config.yaml
normalize_top_k: false
max_grad_norm: 1.0
max_steps: 3321
Below are experts of layer 2 (counted from 0) of a mixture-of-experts language model. Rows are named router (the router's row for the expert), gate (a neuron's input weights, with its number), up (a neuron's input weights, with its number), down (a neuron's output weights, with its number) and show model dimensions 160-319. Each number is 500 + 50 x the weight over its row's rms, rounded and kept within 0 to 999. Numbers have three digits each.
After each expert's rows: "gets" lists some tokens that make up at least twice as much of what it gets as of all text; "comes before" lists some tokens at least twice as common just after its tokens as in all text. This comes from a sample of Wikipedia text that the model never trained on. Tokens count by the router's weight.

# expert 0
router:482601523450464416536502562523455557521482520425462392434558547511527461509598411471477492526449573454555447480499437500542405513459551485505428460524557516533498510489527548433461455522492495555457551453421496525434481568583591516469463414516515562485520426494402565485512480486552420563494542426459518525557493541525460434498553524563508445500538537486573489427494506574484522437563445546493501442533459478550571541567511491532500516498554454398540513458506590523452539522543475
gate0:554596487437476536535580528570398504563538560422643519483510497543501543543475473455466551448550470411506397511518507555519425513454518469509514492502446488412433577465473684461513522511510513532545564458530567483501565527472511484505509517534507479439520553517413519467489470461444496572542530457547460465485596499475477505476446436505488489379525454411568535474501604466482508499602507454482510536524413441542501386505533563578569562540524451471507458432479507453498507518417441
up0:479433536508572499468484472539540404453499470503411567449509513441451447537527545487489501500448513576535491344493455497515554503559508534569472518532482635504577544541598484485571409435459493436474507611354460506470460471586415578535531495510423496525503489493587469484520524483572543498495483564467561521465429531407535466520508490465493454593524533586494545508502443524477548470464463574460490406495552462578586595590504509473424451506473483502462529536497553565518496517549548
down0:455491490491481503471480468487549432486466450407499574409499415457473433523542541497463494490447400497522468430419477538549566426506448499548560500429479598476470542428609621413578489553506470401539476587511555452441534533507474533541581417436555469453535428547512497470485432591506538535484501537581527591589521472522471454513483414482550463550609538492488491369486442467594493498549434475524522508539485425546491511637529465561529439472539506553502432439485612508496531498489513
gate1:559464463612494575491498522467497482431424485487484569507567481552579515437583478575510569511479565538484455630562523498479482516428511430525430412459616502536507593467529482488490492518388458427532519525447492437414545494428464462488506417548589552510485509511474453506543486484492441507504554470436502446405565550576469436492522422572563510462327524487525563492411490502480463348480450465427476511461512434593503517499476469478528470507476522561523475452510568566480446563555512
up1:519468492481524472523460582483515500517486520519480565484478429442405573553515536533428594506473443470457505517440537478544521480495525445627447492449480438540469528500586572482471534496533468439510590526502427572447551567612492489573437521507503510440474541492511591529503533398410559356477542497503542451472449457493475561519547428462458555448474505488419536555403495518508380541487508548433541574472570482487424468551482601480559392513555543475597488468429588494506462483412485
down1:464539484552500521480489524525577470521525564505472488399508468587392497467518435435463471550463521446515515539478473495562373470449555462457556510468498425483498486517503594430534449505522526388464635426429510530457518495583552454466519514490521498510464507509536551569611498571444487533477558514516603585548505490529560529552507509467527559476624566503527557462484516461484487509500415547437495640515566482555480486518542539456484487544497551406573347445390614468474530491445485
gate2:521541420463517557476465444644506591508500479475461555513590532457540465517503467579459458535580493428494491571535423485547508632515445522512525449513534542560400525505552526507560502499487476520559416457537500468479484407541530543587489489507498440535446504514426567531494552532383583408543531518475456526523517399498520495521489554502488406533441542519640474525419427470484520466508437521424548465566481438532550602502532528593440526527412572447421564512633563547549444493463522
up2:425516462519447546559554526522575475499497431527527485533507540408569435463563542515455416471590506482468474524482418479437469511484557476546507469460485548479502538530421479496568532606458475393541499465582478554494532483495404583554538429528393470460440430592497482483435567432538586532447592421468508501479525546512432522494569483484457431543564510514490504502501544528572586501434479479582437508509466404541379485497476532426540422467490463499536451542497547491493512549493467
down2:557506446482531412495498463530497503478497475470488543522512419405583414525492595513481524480540516468500435554525502445609458597482472542526489456571548549542453562480540509509528555419448507601567449499610486530493509538524585523545541568575513546489496389490510480496460556496422492518400503578460490548551550496606456492477421490563413487531428445475528562475469556481475561509512473492522567515589483513541568538560556564572514531429473531317445490509591477531533464525537465
gate3:502513540580511570562581536424514530579569451592432570497527502481571457526527490441493445567466510472523479526535495509390520592596560550472542592413539454511529522527511553558544556550570547458499493505501421517559466515423533425532534560462534480472531580406534549543579474480557612436420503463510472452508471452494465417489442452422512532517484511494487553469472498429402525520457502437412531577562489504454466558395481449455538504505491482548499369506440507618590428383570463
up3:440513511448404522499548519550580521527456447495494517517470492546445418467571489451440588473432441616504561484420621502509476567450532481486451517544495417468481499452427422461502476492537538443441589472525530476469500488523454483401441512529432521588468545577552548473495532561491498492474455428513464518428507537537506428466478577449497524451498617489423482479500404448471522497454476429500553538590507521479552502568441534406452547568483466443514470496603520500518573521544488
down3:474514575622573462551492493473379476542565551573496509511506474534533524552511529504540447511532524412506446494510384528500519451527627394491471544508502518572490528551517592498544512493484497545574407525436541542524505516478433483591540517467513559443464500399440475536475489453511508466463513445509459455593408449521531475434542574502430539559489519489586527419499527503492499560506528530520485565432474437481488529379491493566510489450475547572457444550473498478552438558438497
gate4:509566368493524534502480494490494476495507503497474592516522579495459519526541440525601605451571493536567469490456547600499483509496543438499514500534441470467507574420458541499533445572516568476387504512469518552442591524482452549483490527543464453401445393553471494412517516524476523497461639432440556494503490467513399524553517510563594553493468456486513418481439485519622523484456483521618515453475420531524508548450490521469490565515573504508525469466441496483535563525554465
up4:483483467447406537432464472550470424490484458515462531471381535586591439507555565490450431563501437526536482533449514528508508425435490498458485511527569462558445412517522461375460484467488442461444465590488527516506449533538503549515484474484579573512470527436567537535571488410552599501550481493517455424516521576451470510533467561466477572530527516532517540479521516527386508436491513498428514432515553512566510471455440481447534407612559552639550493502430586409558550445463503
down4:462510424454358546550512523525502487501487512527423531458445510502563444493496522579529447505475475513522513510506532527491484536455453533459477570551604513557492508538585402469447475518425376437542544509465509469522519421498508465557435439527523573470539485471535528586525512453509551550473537494467505428453567478577455485495443584467575458553552492464512524389472541525453429457510433453445467464614494484524597521449505528398421480652493461590532478559450547451535590511474497
gets: "8", "1", "7", "6", "0", "9"
comes before: " |", "0", "9", "8", "7", "5"

# expert 6
router:437573456470501475517486567534404525499467531448504401394519523529466458494537419497462522511450562438539506477474500532480417463423507428518433496530603502493536474488516518426414450550475451494424596503410520519443509551579566541444464424477480552470453457506417565460567463510522384589495571442413560497497518568508462475501547487542486455478522539509566501478489496549445512426550467503518478433498488500536565522573469491550562571543536471457493564459508581500393520562540453
gate0:501476421467530459457498640432489572487477573495495446456443563540594417571655421485455595473495483507438509545461493498553426554417531516461369404567538476532467482457450510365530488503532492538551556530518493469469584542531543460489526571528553534453527468534510480426588552496480443518556598477527537462540532475557500577426541452478478504512503558490599522494485511593413427461477444526403535472534418484584532476553455543586557547488558539429538540434526560493470546513534407
up0:534502586525549450506596435497622466531520481542451506532567545535539529539536577479538428539529447554580480482471449535457404438545470537417467520558441559602520421544476487494587483531446504554437535495439505424489512449511480564468402477622500550485476473466500486489444468495595529501509530499487357489526390366468444588525521480440488612507470493460592524353538522434512523492473545549401484578554406431486540485528360508564412544541424485434404496536521550535511418529517464
down0:485548620572533499448535425479613466536509491501479510580511460447464593544528549452548481488453471543470438536565413556579441499581450602544502491591444555588515461505504534564504486519516496556455599486499474398473478471529474557437457461560429566524467517552542465474447491462605494462489465545391384462519405400490509468580513603443462470445510511470600498391508494428570530494512529464452564542527474463497597491489435515529464468538521534431439532545499441542532368548507485
gate1:524487470444575509458536468498457539529492585463533479501503538583534477537529446469481550500507660490527461507562530453471498504411561477455483496493579451583482441542516458484535461529511591501465580427493456463437451614560497493410428541521519550496504450530449528462488453436415490503522461458445555512478512511416527539564568560418553440484439495513506541461540448616514475404515482514531468545510545467530499554539527596491484576466441500460587500511534602485444565539521485
up1:594512564439514507466451567559509496498444480523463545501414529572545535469421472526555532416523469492457524562501510545474597459496451422483544446482438444448544544397580565505523446444457484516412480465548573564501569512432533494539540499515534545473492433526406479527602519407470521505386557541504526489507533510509477373447462534482398556588460486569472491465429456460406552470539508419467458536505511561486527564499394486420565471566464540591447515526523418477537526562367519
down1:560487512469592426432485568495474450425421577454486524468486533488558501498479417466494523496476496545464576631465548483530538486434473500514485499577489506520463421493571583555452478485495533560504520500520596540477548532544504496498480504569542531457482449516518532544550467473420491453481556444481496532560431628499611432546441529440505572593504543525492522441473493460474403401496474374516518570503527533473546580556541479453518498519481571514488493453598474507425513595442463
gate2:486506503441451568512512501525563489516505542483490569611425548473459558452442559453529573480414439581427543482462452560431551521430444407447480460449471491574507560433511517416485410423482411420450494505568417510511562460508488423487517589534488462534478472457502439492517511391453591521478474452452437367438509472492439519511359454486505577571500499520426502593457504436466535547445518447518530557492471469450597497442463526484603521422430529448566410524553546492511532500516506
up2:471493410464572513481499474554461524519486506522506552498476367468542450456482453491438499530492549516518506413453604508487511442532518440587444563532485486412454489547599548464625485515565519567495442405519550544530577490491612498517441464505475527452512561502561496456385487493541477426524502497472453551563550538556440566442457555565486529499463438495525548481513524466524562488501535610494569546477517412548497462486540544466527379552478469473529509557541587427513504424457565
down2:598351519525487383457493544447538415468595405463472383500525534521496629524536502509525449506490457551462529567468415497476477527521439508426552459548587505515418476453425481487355500555433430511465540625492490533492490576476492572469482481479455510526573482479461477498581477525478481550613492474563551525465465512392512419522549468431515446519614554514453541577504500590468461552499494537424484536468419641493565542541467471508497589486513495522482501455500476478469470518555487
gate3:484422436516551539489514585575445527498487534508401484524490446464501575441523439469505585455495513512473559530514518467553399503476501535540528525522546485453467546467489552474526474518571502507519567542502511559571438555471496521463446496576470467386508474585479456440558524499489507485518474513535578513440420459505475496512474411465552438423480518374536531543475497495476524546566505422573464481552456495453453492539542439532608442458545419472472373402519494494573529403399466
up3:464474490443422481539488490383562573610512459546532530492534555527481379574478534486509405411502478510410483597469512440493536486610458475498451516586522461575573516411612437551551576550375513556475478483437544444417456420458513559437517441564578495581497539586532454500530507491473510548523508530528380414437514510517536524498482496531509515508462458576555450519531547535481597475476479529490561477508565482517584443565478525397511532546489481518498566559547618546452540454598385
down3:434439525642600391522447530568488541468519556501413444561533418470441543491506488376471486462448471519497512404515480510550478415467550589523524603492497523476404611504543537491427406479566567534443590556487517542456380573506469538482501470536552516471445470502378477539477500486460499515506524521518394534474477509560631488526568433456467526508455476578583506454489502455537469498589423449562593480426460421485509520508532450459533517568556455501451493454447492417521484488460595
gate4:512531558515565583438496438535544494522580472504544458518360416538512573524469408457532513478469534582531458461488492450508558556563485528568458510496476476524481504500568610521370446512527514503485459413485467477558524518555527425540573431504477477440459485510492400601532532529445515407443366469440508523471487483516554415459482424476515462374447475497546501520472493428604444579546518492520541481541565446499536494579465521492525474463480538496511460583538445465474497531543466
up4:528541509573378546580445517513508555437492490453508456504464366463458487557479515454549501494378488515531481521507515606455451524446413542487621562496436489528479500479562489497530535485434466436487497489478547498648474485478531416510511582430562477510486599515468444501502538454506521475604513532435465477535484580507454364470484400571500571512502510496514507518489436507387443572549473524502368490480527515538588514558503484362494500451570484511477483533460484514432437384490533
down4:428464506491456523569443478514500561463512488515457576525444501389491436443484507449494483496597464438559502513617529624548418413507472521545569564533479526501500504470534433464467586454500433566580518521501508378553530535415466477590419477494611474540549562435558474496539548513440498521516491487457461448480414409459478428507507556466534517519598499499559563520399514509492534469490508620574459555584512535505503490506461534388496491528525581538470469520469472431515568475497496
gets: "0", "1", "9", "2", "==", "8"
comes before: " |", "0", "9", "–", ";", "/"

# expert 9
router:480598507453466468488459534527444555517500508426463386390539486531495454488599383497498529498456562470553451482515437511544440510421522473558441455488575494526505520464570523445378451494483463546442588474416507542481505559582590520478479438511505551494469491487402535473534470522530415550523525465418515540544482532530452422533549491578512421503557490527577513502430531544465506428554477538500513460508503494536565557610482509539537511519537479428486567420489595498422539507504467
gate0:477418493461484485571493531476521482529521489468488578521591513483484505528520462486515440508554504544682629477474585519552529506446521505440535506429461521519430542477370507602514574536535516402501587486519537491477416402559436419532560485472506410396627474538529463537580397411498498540417491462546489440458470448539501528501455451520425561537449552504402494465534520443487453530463522437478533442480540562462461472437497564535550584438468421599444460493518422526468584463559498
up0:479581484481539524406395473359440446460489505465522494495459481437440456445460573513439435488505546509462449518555463448499474435528528468532535556484518518415555480526429512434536495541538466486603548563518561456528479550406508631460572516487444340426470534450482477514523521518522493416523506482493511455529549452567489636430517564504496556603527445598427426518557463532525490465450478491556445489609471518534474542479502494488467442447433452476486544499530485488545480506556478
down0:554481517517513550592476500453547444447493504546586565512425485533499538455478478456544491397489513565448543565588526478522499524549389531495529522487428539528486508416605406447481489505495478509420470525517514507567503527619439480507519522594568505534552524557520522504475497483520590442492486590559424495380523467387557422567378478454475516405394495461549532482535559596530491566503578493499486551503529482433541466547496531443544467506559577487446537527499425571529490481514512
gate1:497554601543471495441420503408430518456542514513534468435441421522566492530533489423477481418517523514541562455532471543496393444506495421475489500519488417413437556513579542429447474489392468514556591607548546574483521556468451594508487436462429480545464589525380505506494460509503474558484535610522445538476518596589528550581433449480480508562532488478490517550504573532472516510524598490491477460525552437479432495539478512526520590523452510507469485488446471486508496402463484
up1:512471413492508436441585495552430485554435497438521463502512526501469430524410467517540559540420485556458420491480495460532533522546519398557467548522569479511514533478440484571548459517561486566512425403432507449446536446502470508521556467493535465517507477472418483529528613454496581572457452460439546519511578439452412491486634558493465506500436524456564501496465445455538527514539452501600474473559480485571558522512505471462493515462541453509559467510517559563512471526418446
down1:368511465566492481467483458466489435541553603550503543429433450541499508450558491586423439431507549463568483500599412536470473400509394537488560540448471444404499553521540409525477553490432478515515586617493585565468545514477542566506409425456492567459362574468489560589517497457534455587419530417479441470582552526479545505500559449412513558533528443501436524557618476502497470531557549511530499468590528476605512453542517444549515554512495456598468385485459495444549490516499449
gate2:577471451396551506473478540689487570478563428491479437480518481529537420525460535503530569553537533440535540512501457535490546494445536533563447484447538510468469467469492540480466586512451444465515462450482488589493531384429462544548551480481523515457530466595510565551493384445543420498574568405519513511490448408498442506507509458495507484497412593475456502568462489494517489472516562456478490508561568570501485495410433581544563563595516479570468491510431559488470525491498460
up2:508471497491527581540555539587442473476497389555476535546545440470470491545561458485441519526538442473506558572523580466489492565443614478410604499488483429532620500490475471476402495480468469453560529471483496602510497511459546553535569458508499427540459591548490511432481455478432549508508520535484461615541506439452446512566378529464456509654513493472513462573421502521465549563468554422452501526478554479547529461512420478453511533549476531524509370497463501537563424434505463
down2:443422429486474581516448506549475481609478529509547531427547532439439528567522477486482522446543450543436530479425577441501405514559563500537569444544515436492625506509555350472460501579450524515514520554507548623503587499554521547569415552517461464528414493540495501409469547479425541480450549475383518466509598494423475463536595509370478535564531462563539441488542506521490541583494495558382514529478532442461525485479454458487474510524420454519503503469464521476461514540428501
gate3:586527428459457527448474538527533489512372511476559408502466516509552429518521472520515545509471499597519514403473497441553467548405503439509459473521545440511489488460588517520574495465518487480478513461378520560471462425536568439508473517510525538423578453440452477495392559534487510479425494495513565458557579512589499419451481478551532479572486434493539499465431509487462527467578508508505500481526498529498551475555521513521501532492526500460503483501513447500525477542591540
up3:479627491509471536435485458490508512560458457574445487430580515561540442512543558461453449487534556452483495477530486475537507545449529540418506409566396485548492493578475367513490441528505444513449534440501482514373498319464573591413553482510457435615459541536433433613511570571546483450405484583525455487518497469445505550442513492455469510503507494565555488424634556519594550462483495557548515478567514497443482532436507546487492434515423465550487522519552554417498599544470485
down3:487509479515474603489529523440444487491469371445421457379514512524480415542583567403529409507484565441578518378512500442571486611466597536478542447494413496476512514556498358590518500461504509428381547472482484550426504352473502556443424416507444506553503523569430423617510589536569444492470527582452494512531502498495517531475546476509449499503491471470533516411588535550604576495452539585545532485474558530463485505487471505433459440556511472519458534502513542513419544617463493
gate4:547586447499475546551583533522503517598543482441464476504452521536516482526515515524478489599538521444572504453488451626474473488467542483526478460559531419494543548488405538631498526424453403532433672457462458557509501437550577465489535540514520481473475438533438482569453487500455442550501488553439523495544551592415433506456542543504475499464548516460463422432501579493556531533619443391478573482505452513619563552473622486431465489495512397449519470563462438465461500539498515
up4:509520505544480555539588533484576520561551467423455449489434522504481474510557509560497550560521533480489505480512458574534456540459457565530503430518514409588507529452455525556493530417398454524485583477493422486508494403526582450391555563504530506516450421482403463589458516503449486592529505540466536532485588537375381453481566586457487454505520523494486526399464569491536516506637405409479515557499503505565513556495532522457382478490423443483539471534434449436480582545442480
down4:470428482528500511521593511437558431442493516528467583519513490441474490457448505454473464624522603413430558538425559559583431544428516492416548410466460443530415535518576488526567591506532496504526490476619468430485443468488553540452445515481478449539548479434471461501511454562525449409507564473502540537516541510465493434507459540387491496650418468444423530406560478535599514527515471555485493540528555538534497418542528482539413571493396525410500540406419552497534558549502449
gets: "8", "9", "0", "1", "6", "7"
comes before: " |", "0", "°", ".", ",", ")"

# expert 11
router:433586484446500448488457552560401566482486512439479417406550496515509438485562418497508520513462570474575483517541434486533464517420506462545435461476575523486476501493549513455409452559501459530457584473415508536478535573550587554470483446467464566512490456499437581441514470473546414566494554446473515535556465520546455448522543473572521427480520501509551494475422552549461512454555450570491536419514494531526529514592484501546564539527547447436515572451511594550451524485520432
gate0:514550519542468518531450547455403468473454626467468518363518518537502461526466454508543526512452566538513456458545507488529400521574493474493478549487607462512530550551516557408466364486571467473490515472491445505484575502499544510479540440486511471551429460522476501491541522405413479647451475444467483569543465531517500435417453517512568419509562496560549406410461432498510573485562535553522513438626502502524563437456482420539502466444498498451473525541526565516490550559431471
up0:590469457458535495537433609483401514523547536453486517356573487526520542570469470534550568470454581441489487524503496614457389454475508495485367503533671457514496532483583512451503465545563486420456478508437488568491440513483565535456519532491449504522512450636439493485459515476422454559435496411374485566503536549545445481506559513473558457527485454632533451444470495502559579437583509593591478428505437460533559413527447423513494510494541459483441535477490569531507496476499401
down0:538418554469531519511497530495565443567510527568440577487508455505564579513414576546466515515524542479392501526455466473527474482530467559422524574453454444528564462484548421528544593415516586370564480521495507550492471455464403507446441573475443428519536581519460362501466475565514530435522522431495516528344486491532449470599521573406500519531528528499560545477589525469540419439502548554518412520452482471443580402455518479517435536510484463520471500475570498549559530539521536
gate1:542515423496544490530550547483497542559475458507562443462493528589564521532557422464502448478514547469471479555506498526483467501511513554582449369526494475386477504546513604441516474518565410530484531434479500563545557474531577546471520440386489660525432416544484581460461501470514479488536533521527492513569507477482552611499584568441459573515514556523593384563521439517460379513527442506468561453451498473578494476476608498536464584502418494433544510463538520510493583533561512
up1:465580466381458509520543478505551535539458388457545600531554457432537497484579514554456528462450482447431507492496468480434545453462485456585496456509510434479502410467533444412523483505588548561554515457498405493534536527514510433493505440501529604527501495561511356414435398477425512403495424516500476473440458549529476538489520516528474468480582469430606509563465512488534437466471504533447604482515450439557477465528492514542463491504476407493628495411533546531414584517449523
down1:454436534514541485529419497549598523514508467495437553487493450378505562485419619501458531458513435569565498475464494441432558419482514454547477511498562467576493548473556430492496577490497551511597562417555496428570553478465540514510545491534526468517559553571550407342504457532476509460378433455454522490398475507570486372425541516504541403456524572437451453416523445460544585508446508538540514614508444566453504497428364583561500461523448555570368469551476464556504486401491523
gate2:538555514459504485526541499537457474520522485561507438421490430437525374533542440439431531529395595458439560484569408484542404452414443453500402562536503468450473505517498528498482480566589477593517531505518489510457552523574524512476467575486466495450444480543478478445518444481531605586481449497483561450522447499487560554467437510558550532498595582445519520518472489406516498482539512533474537502446536521404506496506489542514524498547511485418576490474606470510464457540450532
up2:526480507503460522494538467626464503553539472415394458515515457515510426522522470527481508510446563510503547534507494564516531517503471495495485547514492452437508520509488551420541429535530545406487528580426467510470606543591517470471471514486547496499388427505538484404548533511533536513497455530551461462370419525526545497529419447553627468471475525439491558415593541534507440492417490535456661569472511517482440462501490474489480540531506512402577587512491546574498481529472590
down2:437421484592504567407500530533532456496596554474462495522531444533444503483386552491453493541488495490431514563531601480526525451529444490511493512496498402471470501503557575465625465551535577481487505522496473502407555503542515502441510437502494478511553433508551528451486518539475595426470561492575475505550464485500477560620467484454493480597418507518438523507539507563521518539464538469423584537425463429473464371495508523498461482521426374513486569499485542555507508536473530
gate3:474591575429556512439566511564533490557522533400515439495498508505447460489558484537447599470436509424451467521512517487541430521456430518505550463537562491513579455530535523463437522507443497497406609545437457457485504544512487494469485439527531600469528449486504512428537517525521441548529610555470487545484460492471522470519489387508505371524562537479586525546438542524492473564553565418461526505464494506542606540512528458493494488574532477455442577504535524530381396486442545
up3:480436567483594391624486578474489503461557565416550566480551402393500418604499449430498502411546480515555400576409535549510461461463489480461506500534547502570455429469513461453563454474571463471417512558573433493479491478479549491539518523556566566396566494588514426456603455513473457493536514457372481559423494539463596519383550492474456502462471575518497498509499582453529491452527510494515487554475527454488577439489607457623511504506428517470424449505502543505477486549659497
down3:545427582559572522567524503492511507494627511432559636535536451475477516543505457485583478422511416569396476426453594459524511425471450461452473514462536525462455413479500469522571458446555513573438508521605522421557522445445476478452429565508517520464641545575528468499597464504484491518497434414466477510451525508434573520449480538498489569416495528472491491513526496475550501481496533506493435596495496489485481493413541455575436435488417513474372452494530500511594448585561466
gate4:503560530501512489454491443528563490582493498411501496428403428508481507531563437473531427477567479435531484497467481461497545549504466553527544526501525490434512563441514549508381559459569422515467558471612551420514524429485529514462527411502452553566501454495443428467501498509418421449491487503550525566573492433496518459524514517484492481479582477554552486557466450396495544495545490543485516514521470478549574506607531468441516518431515385521395524487567502484434500484542482
up4:564488527552523510512532478577536549540453467509515536536556473443607435569516541577448587557496528483518550422522491518518534386446443498515363549572343516525474461586519515609541526568580547511500537483539437453461482461434457466466465475477470494473527430511516408481548489515534509495511521457573482441461459416545519481464476509554481517437452524459403439473482533451475465463460425512519482447519523527506456556530502498451472563480519537481592455520537560494517555406471462
down4:455515592612439545607428487505547550524416438450456461397522503521521524463443404406524412456437397593460476501436496559540497471493516505444562462468515527523494534477542557496535442436588420544469481501424465490512491485535553490456501540426460522444473478459526558560449520494448514435511474384510509498433527499525616525518476509549483423541597507606423509477438521485571533482552531470631473445514509499559509453532412586461466496503557530542476513521515543526567564494596476
gets: "2", "0", "5", "3", "9", "4"
comes before: "0", "°", " |", "6", "5", "7"

# expert 13
router:447598487445492454496465549566412565497470507430484418412529529508506437522560416493481528522473570453575473486531437516518434518440525459543435459487564515513500510478516545415410473543486447533445573466426486529447515555556563537459466430491488562477483434523426569485532458497529420573484560440444534529539500536529435440510553495555509433509508527508561490458447530536476521431567431540507526416534483492554546541581502506557543537553534458445525545458514580530430550514525434
gate0:548561524495488472461358571488450499484429478496438466487493475504423486572549486552425450547581518459460501499482415539494604563457454461454602471444475417524549462488524437578413544416523570470460559506485468563537546383509596533525493533522431443636392571451520543446485536472510519407490489541565566508564450525525463454545468425544456566428439504484546456476480531466529478525480527613468543456473399494445477614489507520529506482463461493412506572568433527484498501638468490
up0:541484392521566500550581565517596473524485459510500390443518548475422487566631406423584475490523479498438490492518423480508482557567521468464456478542523571602533591437564495472556442509466507579480475446474476445518525546557455558508602435460571586519554445489434406489508476487542595470437530485558395541501537475443502501510530486521431483537532475475513504538422497521556511422540558373449497460530539426473586540441485399517549487534555464526429497404570533594510482464537535
down0:511452415511513511400403520511528484456502414491523494515429556540495587563542443408599479569542492479495476438463478463587552577517550442466568473433447457457511565508495450509476528452539517497479468451576491535439403453561483474519573480485371441598419553540533500447579401439436508549543404508550598553496520531502473457583544495525505569460398509491521496411489450410495530640481520504468552499443500503495470603470566492468517439413420576457604510500477509430503543502451563
gate1:419542446445578448479448463463366426566500453315478431457488533493558400548512461497500561477469494510537506572529493418498499590519516477491477498402521435505617523427537389476487527467470474438390510461456479448415448414523564483545459509558432528522567433539459598494553523491474415498485505424428502571512511484484495480562509529526549536501505507581523462486565489498518525432587420576557517460467453418523556482567471518454566566529504455424416521428415591529453544487609507
up1:431462498485419441514495466531539500491521474523552546486387477496481531482454484471530399447438575551437447605513477472509456559500536479447513525440426526449520512467475498445500564536525524451457453518499450463529500536486461493442456547513542573591462508507524461592435430580504522506577462567560496543549493533409538400496556457533511485559663522508531468512511525504466507497490597451615378497531463469529531522466523516497430490449369497533528513517512491509538518423464488
down1:379478451456475429528567442535538523576507493458554480514391513447465530559495451506539433502397555512439471581532449480530487602460620514542499471454528558522479540543513513432425556560520511449515521552450465504502392575572502487459477530484568594552481473514538553490457444625529477486511515553501445519509560486456499441525556430542467442558634552470530499469552520480465550442527614477533455474559512541575650467422493443576463495481390481517534545508535508475467483481451515
gate2:470480452507493529455534569505393567449495427455511463470469584551493560503500474499501471512476528372533549525467553491458451478532474443460495420487547467470518450542503513425487453599626460522462568550503408445459545539615501445615541483470534623506468457520424418409566508529514456585533538574477501478496575561537508526601555500492517539523419536463515529445503420528506489478460438463584540414594430390518610467512549504485542530529498452463515468517520496436477491457493464
up2:503477626547491407507492541484565506423458417511455466448455502497490417491526531486458481542504538546531469541505506516485521565427507539546528464511487456465572405497452498530481438504453440543431449438496608564444578496480593379428521570437477527422320585539451520526594587494446531479515568526548515586489516500447437419590589507432477474397506566592466499565467325421440465451533516466605512571477498448537559524497465450528501531594533561519425458487434461385522513640508453
down2:546501649551433455471397525482541540511487461476420515483455404465477423507436471486460575567500565566578458557470422424514517532506566590528579551494590412544479433589480461502581465496507392413528441547468524558467546457432600463517454536481496585425415534538516441536513460550515428492533534511503531560560463535537535456447455534494461432425488532478456526483492442471449400539519488487520484548490463563588506557496473483532554519430519599498506460489438480415516473512515520
gate3:483487473525477549523505508472475493436488582485501512445476534525561350562525509458504587441463540532550439516485480536582473521497479468573473486480506472600533451455563529429541382575461464457445492445444504493445497581463537531561553341491544519418580488460526526475541598460540462446520541571459477521545467494454550564588472626524594463510501456487541554480455568565468537521433343552548511581537541489453483630591459548556449531489542556520537520510408479497529536529620510
up3:449468503472448425579520453485434486437509499513508522524539533470570380594504519445468488472427555582535552564502473502593532590452479433581426480579489473556547419506538491493528475508574483428448595478454451466450472546442475492574616442554445539495478563458524498543575567494505492545552459631379480608532496500513489640613487466464502477514572498545538524413479498498550446484467517597516439512522558517482500627480448553511445544417406540499547574545482553430490470476567526
down3:512455535469520482503514479530580496473564530536527539568518538508508455545455522443478340530511578516468557449448554464452516476582458428497455502474543460472558548500494473585460538422552549460473560464556461439541429508432456462507463550453408523554444623456500430577515473578483523567511490550469515493505510521536458552561561475513457433544537462497488414486564492493549436469493610562472504456566589493502589492483482514384498525408367622508454431498428520511552506451446525
gate4:463466487480564482444533521466525567485439436549533496476542551413426486469476482392460605454451521418534562529520466541502498520436465463482542500558529496562453451502518451435513544508580493529541521491440497592527587442498473479435493538419503483583562588462449527543530409485475425616438520516497390535562561418569446545527459497551461502562456474437501507437440603489514530532475604537490597530611557545526438469595501584600427441547449615584557474513468443479554532453583489
up4:568425503545534461489489487428483622466485390575510517537447463385436392435454485482468610462569517492575526519518476423516429458485470483513471471492466492527520497435554498487527478552555608462566464496404552522465559463456560453455539555380511464537537490508499541444482409511514459516438454522531429539509568471497568498445512511624504481529415545514490517427384511554572569519465409499461591467605472543517570467512490584503471529496481611526509476491532490423451563426573414
down4:482488490501545477481418567502648433524470484501495483559540593536579529555470547392539424452507464480439498478520551422511448483564518578429489459470510489450554503490567464522561563508535520493394448481573547480473487492474460575518476487556548493534557533609577429520478500541473572493533498465537540512504496584525442535500566555477432531488468420488549515477617523446451536528489541466486411519457516472499399517465520496415585513446477524481435555522445479594562534512512550
gets: "\n", "6", " ", "7", ",", ";"
comes before: "\n", "0", "2", "1", "-", "3"